{"num_hidden_layers": 14, "hidden_size": 128, "n_experts": 12, "experts_per_token": 2, "d_expert": 128, "d_shared_expert": 0, "hidden_act": "swiglu", "moe_layers": [0, 1, 2, 3, 4, 5, 6, 7, 8, 9, 10, 11, 12, 13], "router_score": "softmax", "normalize_top_k": true, "routed_scale": 1.41, "balance_loss": 0.00322, "balance_bias": false, "init_std_router": 0.0399, "lr_router": 0.000387, "num_attention_heads": 3, "num_key_value_heads": 1, "head_dim": 32, "vocab_size": 8192, "norm": "rmsnorm", "norm_place": "pre", "norm_eps": 1e-06, "positions": "rope", "rope_theta": 10000.0, "rope_fraction": 1.0, "qk_norm": true, "attn_scale": 0.177, "tie_word_embeddings": false, "parallel_block": false, "init": "normal", "init_std_qkv": 0.0188, "init_std_o": 0.0, "init_std_up": 0.0188, "init_std_down": 0.0, "optimizer": "muon", "learning_rate": 0.00796, "lr_mult_o": 0.85, "beta1": 0.95, "lr_head": 0.00825, "warmup_steps": 50, "schedule": "wsd", "decay_fraction": 0.689, "decay_shape": "linear", "final_lr_fraction": 0.0, "batch_tokens": [65536, 131072], "max_seq_len": 256, "doc_mask": false, "train_tokens": 525600000, "max_steps": 5703, "dataset": "wikipedia_en"}
Below are experts of layer 4 (counted from 0) of a mixture-of-experts language model. Rows are named router (the router's row for the expert) and show model dimensions 64-127. Each number is 128 + 32 x the weight over its row's rms, rounded and kept within 0 to 255. Numbers have three digits each.
After each expert's rows: "raises" lists some tokens whose logits its average output raises strongly, later layers aside. This comes from a sample of Wikipedia text that the model never trained on.

# expert 11
router:085110141077102134082132126115195127149104137091124121144131130115118163194140130172105085149140080088178122130096130160114164137152139123161169119140144109165152142150072164107101110137088136
raises: "Population", "German", "During", "=", "After", "It"

# expert 2
router:146096092143141141103078125150137169105098116143114143136104201147099119123199076143142134079085141157073155169111121166145132115133120141073109096120156176120129214113114174086150151108160137
raises: " of", "-", ".", " (", ",", "ing"

# expert 1
router:126136107153087128129106136068158098171112058113079087135093090095184124092147102104145149120171112114096095156139131127136163067113128136151153084133130055133140114076184110134172135108117150
raises: "-", "id", "p", "par", "nd"

# expert 0
router:139198093106120129147070120139132077152152174116174076137161137114112134154084199128105130134109143158108158148109130114195103080094135141137159126076126112114174075144169107187040102148111096
raises: ".", ",", " in", " to", " as", " from"

# expert 7
router:137151157143150098046122127142133201083105113113129158146092175112152112130163142112104094089108206102162094115103113183056068109147134090159121147110112148161145143139075051086158101138136141
raises: " of", " and", ".", " in", ","

# expert 10
router:118107179129064167172148175158109110106132119079154139155148142125154179064099117106124175156113158127158089118174162085101192131125123154109134185140145144076194074104125089152174152109102155
raises: " the", " a", ".", " in"

# expert 4
router:131117164119147134163210058121114128175113157147123107121123108151095132175139136148109135076139150129180162149150178123105138132164158094128087161104123142114098127139155172216135102103146058
raises: ".", "'", " in", ",", "-", " and"

# expert 9
router:166090152157203112154159153123146137085100139145125154075122104142108076117085056092141111111142159125132152089114148115140083155174177142137069121112075090090077143074085038090176128108156114
raises: ".", " and", "ce", " of", ","

# expert 6
router:148106088120159110109163102106101164150123173175097139104165088142093113112133087114140153149122131158128098114134077095151136211047078138115098082123127089134083100150130159121108145160138129
raises: "-", ".", ",", " and"

# expert 3
router:135131145071073131139130172130156136091131091108132142130148097192163089136094172136138157113067105139108091115166132116181156122140158103081120155149122129134067175175168126140104127159146111
raises: ",", " in", " and", ".", " (", "-"

# expert 5
router:118097048166117100121090153102109101156175123155142129142140105042110133091097154178128077162082105171125142117155080132076102135103107175124160135176127156146147153105144095146108128117089139
raises: "\n", "  ", "an", "ith"